Below are experts of layer 2 (counted from 0) of a mixture-of-experts language model. Rows are named router (the router's row for the expert), down (a neuron's output weights, with its number) and show model dimensions 0-95. Each number is 128 + 32 x the weight over its row's rms, rounded and kept within 0 to 255. Numbers have three digits each.
After each expert's rows: a language model's description of what the expert responds to. This comes from a sample of Wikipedia text that the model never trained on.

# expert 5
router:175145147067161165112092153157148119136112125121113071099065073156139194142125134132088087140123148122150208142134140096145111165095105151117123200092076088168106092141149085109077145148160163160147095088083116100124083138112120148126119112076042118159103090126127189128067086146115094170
down1:159098106148151083127133062133148146108177130108093124121158147160193101109110157142155116109116107119106148130163081113162095120190157094124156189115164143170085149189158098109132189118116186098150124118164125119098148151107158153138155098114159149153105117085124105125090156097136130170
down2:103027168165089161136076144113118154122111111120101109163113164094064137100130157092176131126114157090143109093087164087107131116177152139174145074087197122106166143074154173089101106131131169166058069052167089142105106110154087096113136171223125114161144113051093183159125139086113114157
down3:125180077137134156090140122151150165098163117093140072122189098163166066099161058119085086127169116123046117125136132101092140060163080094117142092142147153145107103146123132075087110098155111114140124143097073147095037100135127077096080099078088106170123120096120117138112101111203106104
down4:091122080137075173138113126064138164101107122216187127154159130147100155138116160111143151164099058106159152146113099111213135134102080139107148160111154108141127088133145134148125136123131120134113128120129128182143124124132152136124121053059159150130075121116122135055082175173108100126
down5:184129070157042143139149128123107105136071151134127114158155123090047084106109183104124166153133101147103148093146116138139179093126109107141144151078170095111098100125111107081053190080153161099160171132157166143120135156140137174076077143178114168120128114103090119092107117119171154085
down6:118136097091147141145161129097105127152105090141136148131142173101124109185168122055190165162174091117157129149109156130157114114098092132116134136145138158117149182121115131097093200148169124056169145129068101157065141192151129170122136126109193171129094193104148124162152137108143091137
down7:133084179132128119033143115103113126100106186117093111118182132095152117080128143125086126128157148152090099157139120180114032152137125181152139162085169153130103132109115121105154122146162134127143124180147141108068147122136149077202150161171124138143093158142101173117122126124152157163
Description: Short middle or end pieces inside longer words, such as app in misappropriation, op in Aesop, ext in extensions; also " part", " end".

# expert 21
router:132173083088117111150112118185141120160126175149185111070128124081075177100047102182115094139122144110111173159105135062150079180152094127113156113077114094115083086153122131138134139126137139147074109098115105108102121147087116164146092111085102145117150065111180150117133138111140140147
down0:097137114154130151107171087114118131094133147126159157163141105072139126148137149103132142127094126116122060082128100134139075134100222111148154121197075087231097076102119137139166149149107111166076131183091165097097141127081146087163164145160127126100104141161143142105081131097118111111
down1:158156138070130084123114119104160162161163061150167150172153081074139056158126123168107149163116076043184149153153101132107131083156114087093142125143020183120124171120138148160149147137132131048118110158133145103095146093159179137199197100110115158120106155104139115139149105117106137092
down2:126097076172162097105125151141148158136058116130117081082132173113190107116147102106109127146109131175127114162114088146136141128157146112128174113126173103141151160115059109163123143156124134171127097158139166188105134091151113189103119134183138150139156128175152107162159168110101184135
down3:165124120176139188137077126090104066158193099160177095057108106110131143158100202126025071112138137113143078080159109105109089097163126135173105131113141134114122120116136097126110117125177093072111143135128113037116085132122151183157164149068113194115136111136089173162127108060128143166
down4:148117173124119108119105106123114160162144119145128155131141191129103116121103133136126136154109124158118084087172125124141113065094140118111065120084153130111094107163175178072134107078082118096049123062176137141177100109145099120143154153087098151086189169098144114119108150138160102133
down5:178102099142128140052111157141160119109179163181064131130111114139121225214114113147172067142118090084124089176177118134087159103172067149133135078159111056208148129146129108128100156168157073142154103108143155109087103198075085131135135141112090141200154131164125111083157104099134108133
down6:139140088129089112124147095201123093117125161125158147150163090148036049099052160171147111111126165151092124196143150146128129136174122117113121116077119111130143132173128058183153146071139095146109123106095113080167125133103124120092132078202131089154071116142151127135121165114117104133
Description: Bare space tokens, mostly right after a pipe in wiki tables before numbers or blanks, also before dates and digits in prose.

# expert 12
router:180196072099091134179148131188157105161136129156140129059101097120138157134116111157133114142122135147079190183116123143151135105087146158163135162106091108118080139090156123013126128139137161109140094096097030099078123130149115135100080128084076095087132115081195146115133140153136154134
down1:118168139107118063200129094059104160078078097110103112151185087067111139179111106182127094185174114160087201124187137079159161107158116094100149102152189080090086112136135127173123116161123103138170106115127102162131120125118112145093109166131138114128139134090121128156135119160137072150
down2:085110158075130193061071121135154125094081159119155160134124095109122055103134128192121123146134103127159107081144162113112117204127130201131119102097127104125136177151129145089168080099130168196131143123145110035148159108139191109107108159135128141167184136104114100104084102111137125141
down3:099120104094134131102123127148088130150098124170153104186111139086088103107112119128119090163183111085083140072110120102110134140178164123057144110109076190107118159104149119181130109098152096100146091113081119157092145148136165130114119169049181191097077116127094105200136108124145116148
down4:124113142087129178108118125163100127104104099163106121169143068131110139112142118142149135193116105135131129118131088139142177114081067164150133174152099167131123170101105085150030121066143112113143145145136120108058153076088082141171108139046083149139091103085108084148053116141175142192
down5:094172122167086167124125168073150102176121175124151100126126220062123124129113111076198111174135157145135069146156108112146118091130145033143092103149152149202124123118092096151072033172124191161113130120112102117125098192132069165085127177094120146181086100169146148157136117165112175129
down6:107117137167166126134159170175115107110158124151157117133049075110126141094152076185145157123119143142106174153153144180198148148194159184132121135183165093109165091140089140107129133111126189140094131117134105103165127078104112107173125119098101159125175060139140125157089073110158187151
down7:116168150120154101128147127149171130136101167126120154120135141118099139186155116108184116118069120215077088125131130130197112104147113138147133183126105157164125124164130199104145087100110124150172091114205136111122067146100136058127142075131184129094130159143117145154140100144183187115
Description: Word pieces inside non-English names and words, often short syllables or particles such as de, Le, Ma, Mar, or vowels after capitals.

# expert 24
router:138185124096188200163122049127122122179145138134113103106110109115146140065102094181133124165182145145135148129101113163110078114138099141134134143093095085033094135148159096123139175158170148107088107058089123146132051121183138152114191131101131109148164137140144162140153112096185132149
down0:096100143140132179119101113092148121157187178071085112150221131136139175119104126139180138108191150134159128128147071090150127120172132137121100134199162138145141110171155136072083075133121140181118153095127135092110149124142102107108098117073080139111111159203081159169147144119117096136
down1:153133133101105100080111118165093058169185127152164097135148143164105126141166126127107151104169144124131132182199151131105183122158191083118106138126088104132132119127111174074129133129178127145107189112135147142113148135113163154128150103195151136147162124115122122107136158121155069117
down2:088102160157146134132116106069151122111168151137113150109128105101117139150111075176178126081177094139112097185094133222120152158151051106149176094123087143144143113194156156134126138092170088144145152099163138149155132121196098127108143123153199133163140119124088152108143170112159126158
down3:119099102193117106086044092129132100093124133108112155142170149103127121083095128148141172121072192171109064116144095184139126094106107135150093054127139104144135074127121132097105100143141110123108156137101098178116064151160175159157138123130158104066122113187135197074154087197094209124
down4:140091181119121097133136137157082112105035090123158075086094113151098127087135086085144162125171141162124165125163094162138138143146163130128122134092209099095174082150161131089128120176087096197138129104143166147165143104124140127119110153132090097184140087118098124081139094168131126112
down5:136112144139147099144151205106092071143149072130094148132184143151131164091142127100120096124110127094123153125163081154176145123117126135153057095109157154039144122150115124055137085096144038148153108148125133119126121142123133136147144079111120096104126119175128149145117139143116115131
down6:081149140055133114155112108123079158152134118114146112122175129106112099092133189115156188094104079098196116097091124089121147093109088134123114129165068131056142089122147143097081120123128143132126121107127153122070183133173103137184140133112153132150102156098095089127101149121153092093
Description: Single capital letters beginning names, titles and headings, such as D in ==D== or Dominican, K in Kyaa; also plural s after decades.

# expert 10
router:155135119061120124131086189152137084143099224139149086107097070048102128142114120112162085144099061126056141118060154107141159185122083115147111150078068113073099144128113140142128086133204145095094132146098104112094149123087119158098125175084108142156119103120108108112103094129187088130
down0:099156113090117105107146146115148161171091148124117113108151135124072089112139191125195068125133172132109131102148162139164160165148052106110132120102187080128099071098176176173048127094150183096157135104153131061120182073149126088140124098160139148163092130131146132098106108105074144086
down1:151139126142144152144110175137119131076163111160149115138110151141167152148121105089103089161163097078057165124168102146043027141117174161104110129108107124100138117169143139126123110137089153153102136079078072166126147128118132170138168143038144147057141155124083120122133157121080141156
down2:121151180140159146122094098072185171086112118143120110116130120119057118091131169179141093114179114091160185101134101105109167144145118137130086085099156103115147125066166153110061120109105009154134153085115095142149106143146159075154159096115151148074112134131157131100154133080148111134
down3:100148127128160179147085156119156115147142165119078145113141097132108125128115150090108114153104107111138127110184126118144165095148225099172138123120150093094100141121191104102063101139146138176084104131073115122162096112139071166073071093119105090090137109145149078099142179079102118143
down4:135154037149122089188119144129105205089127117204145110113083115072139184201184160161139098137170125144114118136161115135148137144119131076107174107181142097142088149136164130153059129157103174080108131086119138141163158175124096055121129051109134146129179101155122125141132084106053127126
down5:178109088106119118117098161142133141108130094139099146101091147105109149110122174164141163102105149113139121113090133174113102161179056151167164166172131180091125140102071154117108133098154119153154156064114113133152126123099152115131116161119160057102155193120208126182164179079133144062
down6:173128136111143126168152082075179093124166145121121110063085141107147119068181139149083089127136145096173198131120120165157099089135156151148104136146144117150147124120115108115110059141166152166133165133093135163097135132166127174140112153115106108155109134162095213053104147104217097107
Description: Final words or pieces of place and institution names, such as Street, City, York, Angeles, -ville, -wood, -ford, Park.

# expert 29
router:136171025135118115140114121098196132082150144106149069116058112149110100139108106100190126127143086179119154148102063096146177119129130092164085142114123095154149091118126162095095129129128173088104128088093106116119151149193057171113097095076101117116115107132188160109104132179107182114
down0:106095121133192204075191111083067122097103124112127128122115128141121139161172097156126083127122115099116162139125100118131154069137122107133101106156133155152103142143108125153119190114150024114119099114147131127135162119125163124153125188159158158155073088175152130172141151107175110166
down1:092149140125118133104105134195168137203135155155044105142151125111173117160118132062116172077125089142182054093137133137133111187127123110186086069112175075082147185119150143123149167114116183122106152124126093124135159106173135144084123120094113144115113127190078114171084148082109129141
down2:147139090129146126154143133143071120115124138111054091092098146055157127104182166145087130183179156077107137076105092148163191156160115180114052128112145153151129095068120171120058179142143137131143192077148139105098127111174124124132148166092127054106154116124165094123137179125156190181
down3:101128158137105155129124113108059120145157065121165090169099167166061139142105088169102124083129151122177109158117079184075181109135206074138102140133173135113141139080198151085087129138162126158188150105183177117139175145151130108176131144119141156140119112155122162071102112170076151149
down4:106146130142156113082120146171102077140133152117125191132147117162170111085166193123194120130078153144118175172073091068154143101114119191080071096097153189103138135064159175143093099148182122153053191086081125157099160087170155138103157152080142122059107099125146129112090130093111100160
down5:076093157197119113095120134153100134148144149110150112117092086109149120141159127104147086136147112126172130119167203143077096131159082105123104097096124123128132132074123081130174043165168137117091158082125146153147087139147135113158133135173108179168194176137118149113132137094120105128
down6:095148137176121168128053107137092144224151105124129148085099119162077158094105136114172091173110127183120088149112170069135158101115112126162162101128141142112126151135127126121114193132157122115051105098119170145141152157099110145175140125161069124145156145148127083117155185099153050062
Description: Colons after infobox field labels, "on" before dates, slashes, pipes and degree or minute marks in coordinates and tables.

# expert 2
router:122195098153091144142105141144144070120077120140154082068092127179113133135145129163113122096122116144112172161108187125161086135125096165106119159141113080124102136142175123125131126173127150125137182061139137121170103136141155128099115091092066097095151132116184104066136112155153134134
down1:144125106167113065118116115158116131152058121107109123153099158055078079164124110115145030145148124084122144142161120095132167147163149086119104160127089100075133157100136149142145117088094104135075143115177151132099117132125195116034120147187130108179146168115137152156142155161115115128
down2:107081107154158104163089122140122142073079136125082163130180132132070045167140129175164098112131094132103111070157181127171109156142123127083122139086168127149157049103081175137105185106149103146111166169115099151127154129090095107092194121230083113133069130117099097110176155136137147122
down3:148095119136153154159177102118140187129186117069117074167142144111110148120135092160116126207149114142192101172122137106157169106095129117071123185146151148175136162156140075164131145101134135139102149143125113145108067199172126152102133162150156182137101135151037051173146136107151172156
down4:157193123100127168094115101073175122108157159124176113120148108140113176115138066151115177142077088122135091204169109102088131147103132180100158148094187117151098101165142144106153187127168144131149125144108171107111171140121116139121131113078075184136104123094081098150153165132146103093
down5:148165089158151162176125092125112150174132158136131100092118109105158140103125187096051159127117139174175138124099148133139087140141141126149145174126076051139084145104156126116139143088091146109083163134135144112097118127065119166117093157178112120149085123086113197134111153071084095111
down6:147158157128124119109162114136114122081146131104071175118165116128059136142105122120103138138127098112107095133164114131162154139198130127108147105111070056096067163118138151120101087103115166076137156149141164153138104074149065117168174086132140106134136063157108131127129116152102092142
down7:158136117136118135141172144179120123095144121090118097135101122190085115095112142123175103161129178141174103151128147131024152138132135135121134172115073160108120133059137054132132154106179132080176139149093061092098151113173076123154117127159141147214125164119164151134167111136165163124
Description: First piece of a word split into fragments, mostly lowercase consonant starts after "the" or "a", such as domin, fl, initi, decre.

# expert 28
router:167175096109102111184138148089147075139170157155165101105087131117148148085111135153159091169143118170152120150109103127100151128092140105174130156136118139095145096130158130124157127161118162120133085072089069124104161122130099118090143173092099108097116122127146150150145113148165148116
down0:117143120080195123127094121095152096143172117098145132154099142107094149110166123167138112083109126132084124089153147170107149098094180138135116125090114135138197075110165130165112125226150129052137094040139127158074169130132092121118129126148120116121146109109123150105108168100147133145
down1:103114126126124118131102092102111093091139108161181130194134174125132180121133117189099176156146156171104148114159121164131177103147168188148164183156153113150124102123142129131142122156078087063157141161164142144160108104148123143114104148118128106137092190121135149178164105137184193183
down2:157153118137134143126162119161100070163132173174130128133157119102140179166123116099130097130096120122140110142112149147140118118132114144173145162153137107162113104159175110158157138124158170173045141167116118099086217145086152090137134129182144117119201126061186151092090150084192141167
down3:165146108163162086186113106132167105168111138141137137131127153119125111132118152074158107128113095108153136113132169137112157140101148099073136075103142163140155130078188113127132116148096127151153125079176087191103182105147151173147041109129140073185127118149100136129073167164170115145
down4:108130105110146172154108100131125170143083231098153162140202181159124099179146110171095142131145107080181168149138060110120159023081138131208140138089165136108141106193137162094100219107100116120148107096132131155125090123171161138108146121109123165122136126093067125083115089123188144125
down5:090113135199133137177130119101102134136122163097130116149143088117093188175103120180112111097124117122126125129124133119103094110158084100146141077121170114081101088158108075076153161181102120177101123179087103102124125094104077193088146100154079081157082159097166134153105151133072097161
down6:143102138091166165144155146115140100155146112081124113108170152092103112183187099097112117139133169143155148128076120193137157153119127117128110066127101203149162103132153170106086127163151154101126156160145169163181171138183134138172141122092140138153074121224175061115163075162115093157
Description: First two digits of years such as 20 in 2016 or 19 in 1965, plus day numbers and scores in tables.

# expert 7
router:163183147092177169128103152154193107142136155135179149051103087052162152176074067139161153141119150131072158094133124127183110175111138153100111146125073129143072108164114142132166128178192139103146084126117137107061158167091081177093127192102150095173129101093117101052154113151140093128
down0:112181177175101098109131066095192129210112109176091111159091129147120108083062129170076126092096119123128091105148117159086136136139128125088123111169086118126102111169124177140154156094202114131180128090121110101098113150127160139148120089110143174113170140084139155139115103096122220112
down1:045111166183090090139101177123130064167095137128103104185115107132154075177128135081106123190116105124137155118129109171165115107174134104096130130069118086111163128172109144085184103104135202149140106105123144130167098118075101149132173102134088154126150114159154154096133153084150120176
down2:150072114143189155077104076112113111195140100121106177156102098144116141096130189078124154197123148123180155144111151129110107098143128069152120071132144123136077153148122184088063085100125181148108132065105128149100170123139154119127152135142118153105157147146134114101169076152132161116
down3:123138124093068198205122159128117126139144108220198172094148098141138122168081146098158087146134094128111102091164146079125071134124136154132112084137109136119134109150134146161201132137172090116137137130136128134135146080162124133124124146168150103122174077134122181131149117111167125093
down4:164100102077155072151070079094094153156121153135155114158209088095150210147073150084121149096136144158141152081203088104129197147160132147136125147108171119114176111098155122104096097154173127095120162111095110100093153158104155130107102186135122130046123142160147177155206098116082157122
down5:138138113137150151128172124166079162086122097075142139155179144097072174115167153081086155208113127192162109161105134208081151190142150103145164134115180130133147149129129105130130121091104141157054175099124129120191093098119137133139155158084109110116089143136107109114116157143154110154
down6:125166122122117122088152097082097103076103103101109164126104096123160147132088152157134148101125162138162124145178127083150143189141115210082138124135085176142107137162152143119116138134098185058170148110073149124162138144086120129189131095149151163105079099189139144122164107133122078188
Description: Month names after day numbers or on, such as May, August; plus mid- and word-final pieces like dismiss-al, Clost-rid-ia.

# expert 31
router:184153102103130154141110140107139086119155108150107104103105096146077123158092115154080109107211088140121171148146171110125108100067086125159131127151134112123108081129162121053086127165124110120180135053113076092134089098121153148124152168089134053114100092097156104126091124144131179129
down0:075172190109101089139188075113187133142090095107079201161112136154142109137121144104151156140076155136147055108143157145157126135105112097107098147104156178133086099116152091101117187143085112144138140078158138096172073131165176124101155097157084152118099139146127157078122139113187121138
down1:141098101085165059167097138111123075105108187121162102165174122054083163096121162159135118134111111088212109148079137187101112117130146106154127169141142133108188144084142125176094140146168192123108192162143181080120129120149073122159175167180118150119103064144139151086123159091107146106
down2:077113096168104167115128122155182066082149171136140109110139142094138156145134124093110191163141190132148146097078081125128139163127138093141151149140072167178158131148151052111063171128067164064120109131176170129147098125147126079144139085120104134117141157091141138136136146136126145159
down3:121172123225169116142164092095128136152164138138135135163102133116149154119154114142109088165119133148148077145105149176219114166142142084102092144093112149110110120178138123125164082192169108138117142065142162104080110134064110160085099117090105111135128134191178117158144143150171167133
down4:095108110077135158140150124082076153128121149122192048088148109091152128138136147071119060102119120128117090106149041185123151171158114119100134120081118127154182165116125159166133091082124167084140113140154136115152101176098157114138156155170113111147086127086068178110055136136090145138
down5:095092099123139112088156139093131086091131180165124090160090089135169138149142155190098153089171139148121094151152138146126157087125089127100148126148072074071110097121102097087142156139149124075098118105177154139133111149130159130176156175227137060133102128171098135130076146172159118097
down6:130184193151114113136111151115106148119101139115106083111134087189118062164093143166105137144090118071094070202149154155090152068092128104126084123120078140141066099144162114091162076128088183070097123130113146142085161109137092113126139146112093150131143145105119154146135118179097083145
Description: En dashes and slashes joining compounds or ranges, like Human–computer, NY/NJ; plus subject pronouns he, it starting clauses, and $, +.

# expert 22
router:183129115118083130141104174141141081131102146149178127073082112069117163188093134137120102172117076198000119180106158120142161183115104110124133151104092085120137091128138150131163134176168146121164174102113117083079165090137139162114172188083122126184128126095140149127097126168163104118
down0:103192081138122093175146166123109161137107147081079093056177142147167111147097108129201182047085139114167135115168149090062122132166100086128164125157149117060145131155158119210174118091076140168161073148137069123081182118138144118142099134125222129101116143150157135127122148126130155135
down1:088200116118127181095123120159147102168128085138137146122113108159079108143114191161153127202117159098147182055125133140113134116080155172154083135131121135137113113203123106125101120089110113117104128124127099124142130107135128128108099203156088135112186130172174103141081118081124133201
down2:158125148076147114019159117153132218117092136142117118121086170150125136191150114118068101092099165111124097192163098134106077176141166102143104136185090153035062143160097111161164123127133101146086110091116172123116138132176052100102131081146176117146128130144149121111168125171114131097
down3:133129100109143111085123105130078100137134090146107139106117200158120104104082171162141155091180130131163105111106111167135111143121130109148089144121122151093109234135142115175111133120130098113139142109121151079175072137166095096134148114117092088147179149144075083102125134122108132088
down4:113162114135085113116128110121203137098120159141127135093113101147131128045149210159116080182132079140120190165121128137195078168157173140187148101158127128120116148145113120135164091204095071154134103083091080124095129116078171157106101108092128076132122052101121113136116124098141103115
down5:091091097143108157084131117173117100125135100158123117122126103099154138142152048126129035158123088120100114098174108104170108136115141164143184060135129126165122073164091103143115157087139176116162138107160119122148154088112140129114080115048130103117195122112143206145112153115149173101
down6:139123112136067147204082093158133122159095093132112109082101159131077141092155189106160133121141142169083140118109100110141068164129100083124153116140109143158108098082099099129116098161125130173166087125144110145084143128130140173160149133223138083160097163140141142102104170130105150118
Description: First names and nationality or country words in lists and tables, such as John, Charles, American, British, United States.

# expert 25
router:164177128138085137145142152171138062154195177095140106113098045143107163112114114181112146151140096112117140149111102109109106133100159161189113144116108111096090075162148161090128120113126143115154090058110116075034082080171122150122118086112135088136126148040184172100108119157092108167
down0:123169155129132149123086138131141089113148126180090088194117118124184142074102154098108143158131143106119106113078101148058096159208119130151148143138111123148105117140182123181066119065172093119154130084099097167113137156158173178151091090115118139186117045118106067122121088196097145170
down1:100134176112076184108194137159158137131145157131166036170123169113142115114145066080104133142170148149097154077127102055167087113141157113134144135129084076126175148147076146077150131139153166133149136124175196161101089110221155131122150154147199117162113163135140144161145124147144118116
down2:143091132164152102101093095116158095135141087072104170112182143181063117141153129195131165133194144136112098138114154138077155099112138122187148115143185130103079121130105136067091150122148184137152193074168153186135104172179122145117105103188116163125200074145147176099111104125090133134
down3:126115101132123096090054140112180169159173175120117154125103121135112115147157142140138151130137107121131070181183151123117144121139126109158128112147072142120125097133142111112157137192136093189078139133121152101128129163055117167125094193255143140110101136136176155091171122107070114112
down4:123173103080134107074118096067058068100083162134148162109138148137165150155129154130161121152121169139074157097107185158134118191072091103249113142107103117091154118141120118126044106116124144117125114105121118117096080135159120128121066130034137192127113093115127100175064162141168152122
down5:150087201090101175122146143155111106203138102106169151104113134126088152110135114102111099115097192141120205120121145197116139146168130113133071104104147205129123145131124094143163067131054174051123075142148111175175131133108061106085117152137102140108095105085110075119143186166122133097
down6:141131098092106135164175143096136175082113144168188135107137101119187163115120102057138163099175106126173134175065131123100097129103157120101154132100111116192152122086152135136159160148082114099099137143124137130167170123154099096148130120045097159143058131097127081138110149144078092149
Description: Hyphen bullets and table pipes at the start of lines in lists and infoboxes, plus sentence-opening words like In, As, It, See.

# expert 4
router:203157127117134148162120151109073068126109099104139139121118063099118173137095122183190082118152121135088142152104166127134131160168096122127115157097082122089115104104174113094099121186186144148144150052114145071134145087106095120186123166100102066097086146106119061154059110179165148157
down1:066154080104073148113131140145158139119126183138148174094108132199103160193167131129155105132136142069112178111124106072180144100153102096120123106109110139084145157086167118118163074078092141107157105166079128060135095115169138113083100160055150124144169074121157122074177106116171112200
down2:130173119137116127099137086146140138124102151101146209150125091124093197083130085165117116126148154059114183091107140145146065100101091131094099132161146118166166098140158136125164104086099132151172146134123119129131115114139114073034102064013131150114137104123170151105081118086105072142
down3:173103114095167100131100137123177137154076090097168151101110076096132070188074079193129167128119102153180109101124127137152105143113144166111074126083087122158134081162141108084153116169188106164148056168137208113126117142104151117113130173073074078123105133113110133122159133136140145112
down4:134157114101081082169100101089053130119135067125144126116088174192120133206086199191127140146186131163149135141137097131069144082174142165148166125107134078142118123150199097154107128091138127115070133093122096123110215116113135107149148156119106168132097129128106119140159145091095055102
down5:132221097158152131193110130122137132123134146145123120128155169120101118083136106092094089140141157173099081142118098171098068206176098127152133074126092147083158088121169136164136158169116099117138159110135080084128119088096097152150151109098111112096152152080114116150146153117126115074
down6:187158091126122122104113089142141194189138181099132106101122089081095162156101177147133112074117114046076179176079083154108161156109115149073143069121184161090083147117141093088123178086110111066189080117127053089169102121136116167084165122137071122137160146103157131115132165112106133092
down7:090159115195123134112074155173125195160092085118158155121072143119196156122142153115130117121108147106143157104156174132148130095164074158094095151098135133128100158134066129194161169122127107160122101160119097121101105188144107172116129061157131161095107102143157127091113117156105064084
Description: Head nouns and acronyms for organizations, countries, media and positions, such as government, Company, US, UK, GK, trailer, license.

# expert 30
router:149164070110145134179119130100096125132091190116156142122158132127126135181102056106183112143164105160089131162150181112142080109085159089137091141152108116101174155145178140069158134145185174155130130099079099123137102115089105127112102153093059067100142057129135121111125144159143158148
down0:165150148070134114140095135117148139167106115138111132096081105092173023167158132046068139063163085124170132137117131136080113112125165117127145109120154105172132143107122128076102139125122118102140138099155112094167169104122186121140209103110138144112123175172089152119120120170094103135
down1:195088128141117083125100139138092113090160155193110104189154114121102099157095110110122158139133116175092115163121085149131160107132137169118154107138114125211132096131109060110093086101088169118159132119128120115180141131091131127112136112132136100139146162106077128179088109177121125117
down2:067173124157120110181152084146108104165200117061123088106061176122151148112135193126154136097098169113147135075118125109110170113125086078143136157096106137100130154167108146139131110134040117096108140154133126079057174097201133178130097193119108145111172122134092140075112072098088140101
down3:139103105109113152062157138114095125122105154070153123126112051201129125061101148139140089172146127104136120158097223133080120138124104170118116060115132090106081124151100174135119121058116132151147118150081134131081072175119119150151098127156127168139096131137134154168091169181083099108
down4:177157076157105074128120055118123136178116162167143121097147124133164105067127111155155159130114099109085111145151141149103142170113126093119121119118086109126142087086107089058092156173082093158151151101121171139146097170108145103120155120109108130072116198157113077197110100229093131138
down5:180121123106081064151091194150132130162162114102138179170151104069135130111152107168096133119095141159144134133147146149172153082106148174126090106149081159163055160109148144062073119175061106121181166151132127127082105081128172178120170139093085157135163102164165102090156084167077104127
down6:130126136104053118156092125108159105084204092127176062192096159090099138131108088145117150181130146181096142147116177104167114116085133129125092106080145081116111135168063128154145147094164156069140170123104057132134100178154118099151148160108132145146151147119160120154133151160190044180
Description: Row-ending pipes with line breaks in tables, closing parentheses, brackets and quotes, list line breaks, and occasionally pronouns she, they, he.

# expert 0
router:152130087144082130156134168176138093119152171147177122129111066143132096166109125187153132126139143142118116162128181117101153097134162169179094139097150118101097047192114164086122157138157154143110077105063124076176122121122061136072092151083113111158167117091133186128131071134145136171
down0:189156128111090164094177079120101105111124160102128123119146060087154144055188107123131172169150153162121086144084114108126110136172111117174115110088158101059085165086152120133080220171164102113098168136141164132160116159133149166115224078088114102129155152095200175098175162117121168127
down1:108104093166092165132099087164097102118144161116091142175069160154089116147132160105149119110154189123114063124114113132177112127138117132119106161116129112163148149117106110134069145119131114093121102078182203170145089127108173063141123174233140155122155096169141204087140225149170106101
down2:136113133112148153141155133092107129128119078155092160054134137120137118133112152165089131136109148148137137089126096116188099146118125156119049093118136175133149113129154128159099148141150113110201114152133128116074110113181168146112163135157128070105114073181114132085095117061051166144
down3:130088112085109148103135119183079169159145186184137106105161123130082154072110124126136139143100163168134115194131135124098226166113142071100203083118100099157138171091147095080152171124097165166109077109139118068114063132101124158134101137167134113085111100126111126142180129121083215126
down4:147204159161154148178141112157138119099177177111113207131138166181108154164101181044082119163113157132083081106129089113132111067091127187138173119123129118040115144155096151100108117163156152113129126119161113109116072151163122136083100223121127087192087080099133089134130134094124129072
down5:137146122115139149119083105083119099118106154131216167121116061159102147128101110213143068157164133143148165105181099134085173087151122154094112137154109097123127144187161157122123154109136144112144102125130128175115064107221140104131146114088129153123070108118154110120095142096153128171
down6:154134133030224125158154115181114096178153123184109107120155142080160131109112141178103117192082149173160147202114105128113075109142118092070184189161095155073111157147091126171141168154136130115138154089158163134145153083150115150145140149118108148086127132097132118182164092121106116151
Description: Opening parentheses before abbreviations or dates, paragraph breaks after sentences, opening quotes, and wiki heading markers such as ==, ===, = title.

# expert 1
router:121149131121121148172150177152141145134144169141141154112094151100158172099112132189133065195164093155128174166141101070141096123063102170090163161115100156146134085179187124133123102195154178137074136103142091109119182107142121190126112103104109137154159098120130145093106045118204148144
down0:114106127129123130089175098198158165057143130134070116081145099124104124150157140121105086134096130097139129161148146142105096118131095154109113151158158138171117163064147113185103102145084104110141113170150094134152135105163121087147183138115129095173130129080118104159136162108128106162
down1:088074120112105066098118128133105146093155146214180057170129171131118103166106155190128135082079078132151158132127141084154102133211112123071139127120174103098133061162083185144183135079114128129161160167136080144136102143150110091175128160151066104157138135154126157132175123083119156119
down2:149114234134112131090139145154091147123109123162057183065136151159151115135184159108090189137146113101158104154224146183156133166065112112085114121115148083121154069108115046095153108182144100208128140117128127113138109129158108165095155101025161144133135111161112147128164104111147086153
down3:094140103172157224145113154117124141144110088162112128126136109126084130150072147160121110097110167073132117089107115158131159217123109125091093130151160097140072171084135157166083111095082076111160123149162113103117128140110071149106136098191093138191113143114137157115089123088125140097
down4:169207070088132131159087105176122155152096120064133128142066162133116167188141108147148122120097129151117148150124128146138105106132037135193140117151227120192160132106159167156144168097136145082126180132095136092121124145113155106160106093056082115141117101122112146117145117151105102108
down5:104138102140158178170095080138130115172105129093081136135111128179077199118127132151126077163096132053109148096098134145157094145122187088125138087092111161083105109050084097077101123116146206129130102125142049092164130129092091142134096213100194149109128119092152154158089159139153159145
down6:115137173112094105180107156100105129115080149163098109135144100154129113145178183119112149157085164121107131116096136148170077160113069124095144178161113124098148061122113092128131096157118162162098141113141177131151135105145089126131136161074150126059123093127148129131138167139169117084
Description: Periods ending sentences, often followed by The, In, He; also decimal points and abbreviation dots like 0.79, U.S.

# expert 14
router:195156151115100200138084157158142070150135127160116115083097065119113137157108118132169112150137091119102165164107144104140123124121146159104068183082146119156114121131195149088086115154166150173108130054103075087169064100111147210121126137089136060096117170095158143128077109108153146172
down1:092102105107152170164119113098168134094128082124158101113125135135136086131098137153031145179121102085154130141159071153167160076100127147081131165096097171181150145170163125135117131176179173107127144088110086133170149106116127148135132205221187112121150048114109143153065132115120180140
down2:149132107141176112111143199138124144129111144098234123129120144077119053172108155075080090112108123085138067156089089146101178149121111154148141136133091095120113107161114169150167119119118196123120124191077109068101134162149114121175118119036152134120129059153158157176117111119091169120
down3:083099104137105134153146137108122080154145093114144128144121119155117136179161128156123065146114125102153122121116142113084091138142139198116135147116122130162121181148094133156099128123102149138145162023127066156119094132174100157066078145159153140090099173135126140166135142140114135089
down4:103157199122101139143080154094165152106162134107185120114068131132130142175148129148169140101083131152084132134115172061080196177142116079127153134140181148114126131195102087109132112121053133142159139118110118122115108076069098121116146170089090083152136090133143110129126128135122155092
down5:143140141141137118118147181067178076085219107115144094113161050158097108117202126128164090148172130113142095122120088124145115105176127122123162130211123120134061163118111093125088103161136175054094131124154083131124082127120171168165147127209165163176089144128155116146107108082113169148
down6:121131146132071109082120091085142202066119083174198126152128103108112145113123151180095186107166133126116120199142083085143183138102151115140128152134123143109088127211087126115182076169118125147195060163105102116100137142134128125107117097132143110109106200145104119157074124109147135161
down7:095118126123108127107145108081105160111156110146103179170131117112151129183112139103197123125130171112178106119102133148138159093097098150103133129175097104165166107112130096129131134109147022149114162096178168099048153181175134173159133153105096149142157141085129093098108131165136182154
Description: Opening pieces of proper names and rare words, often capitalized, such as Ald in Aldrich, Ar, Car, Marin, Lib.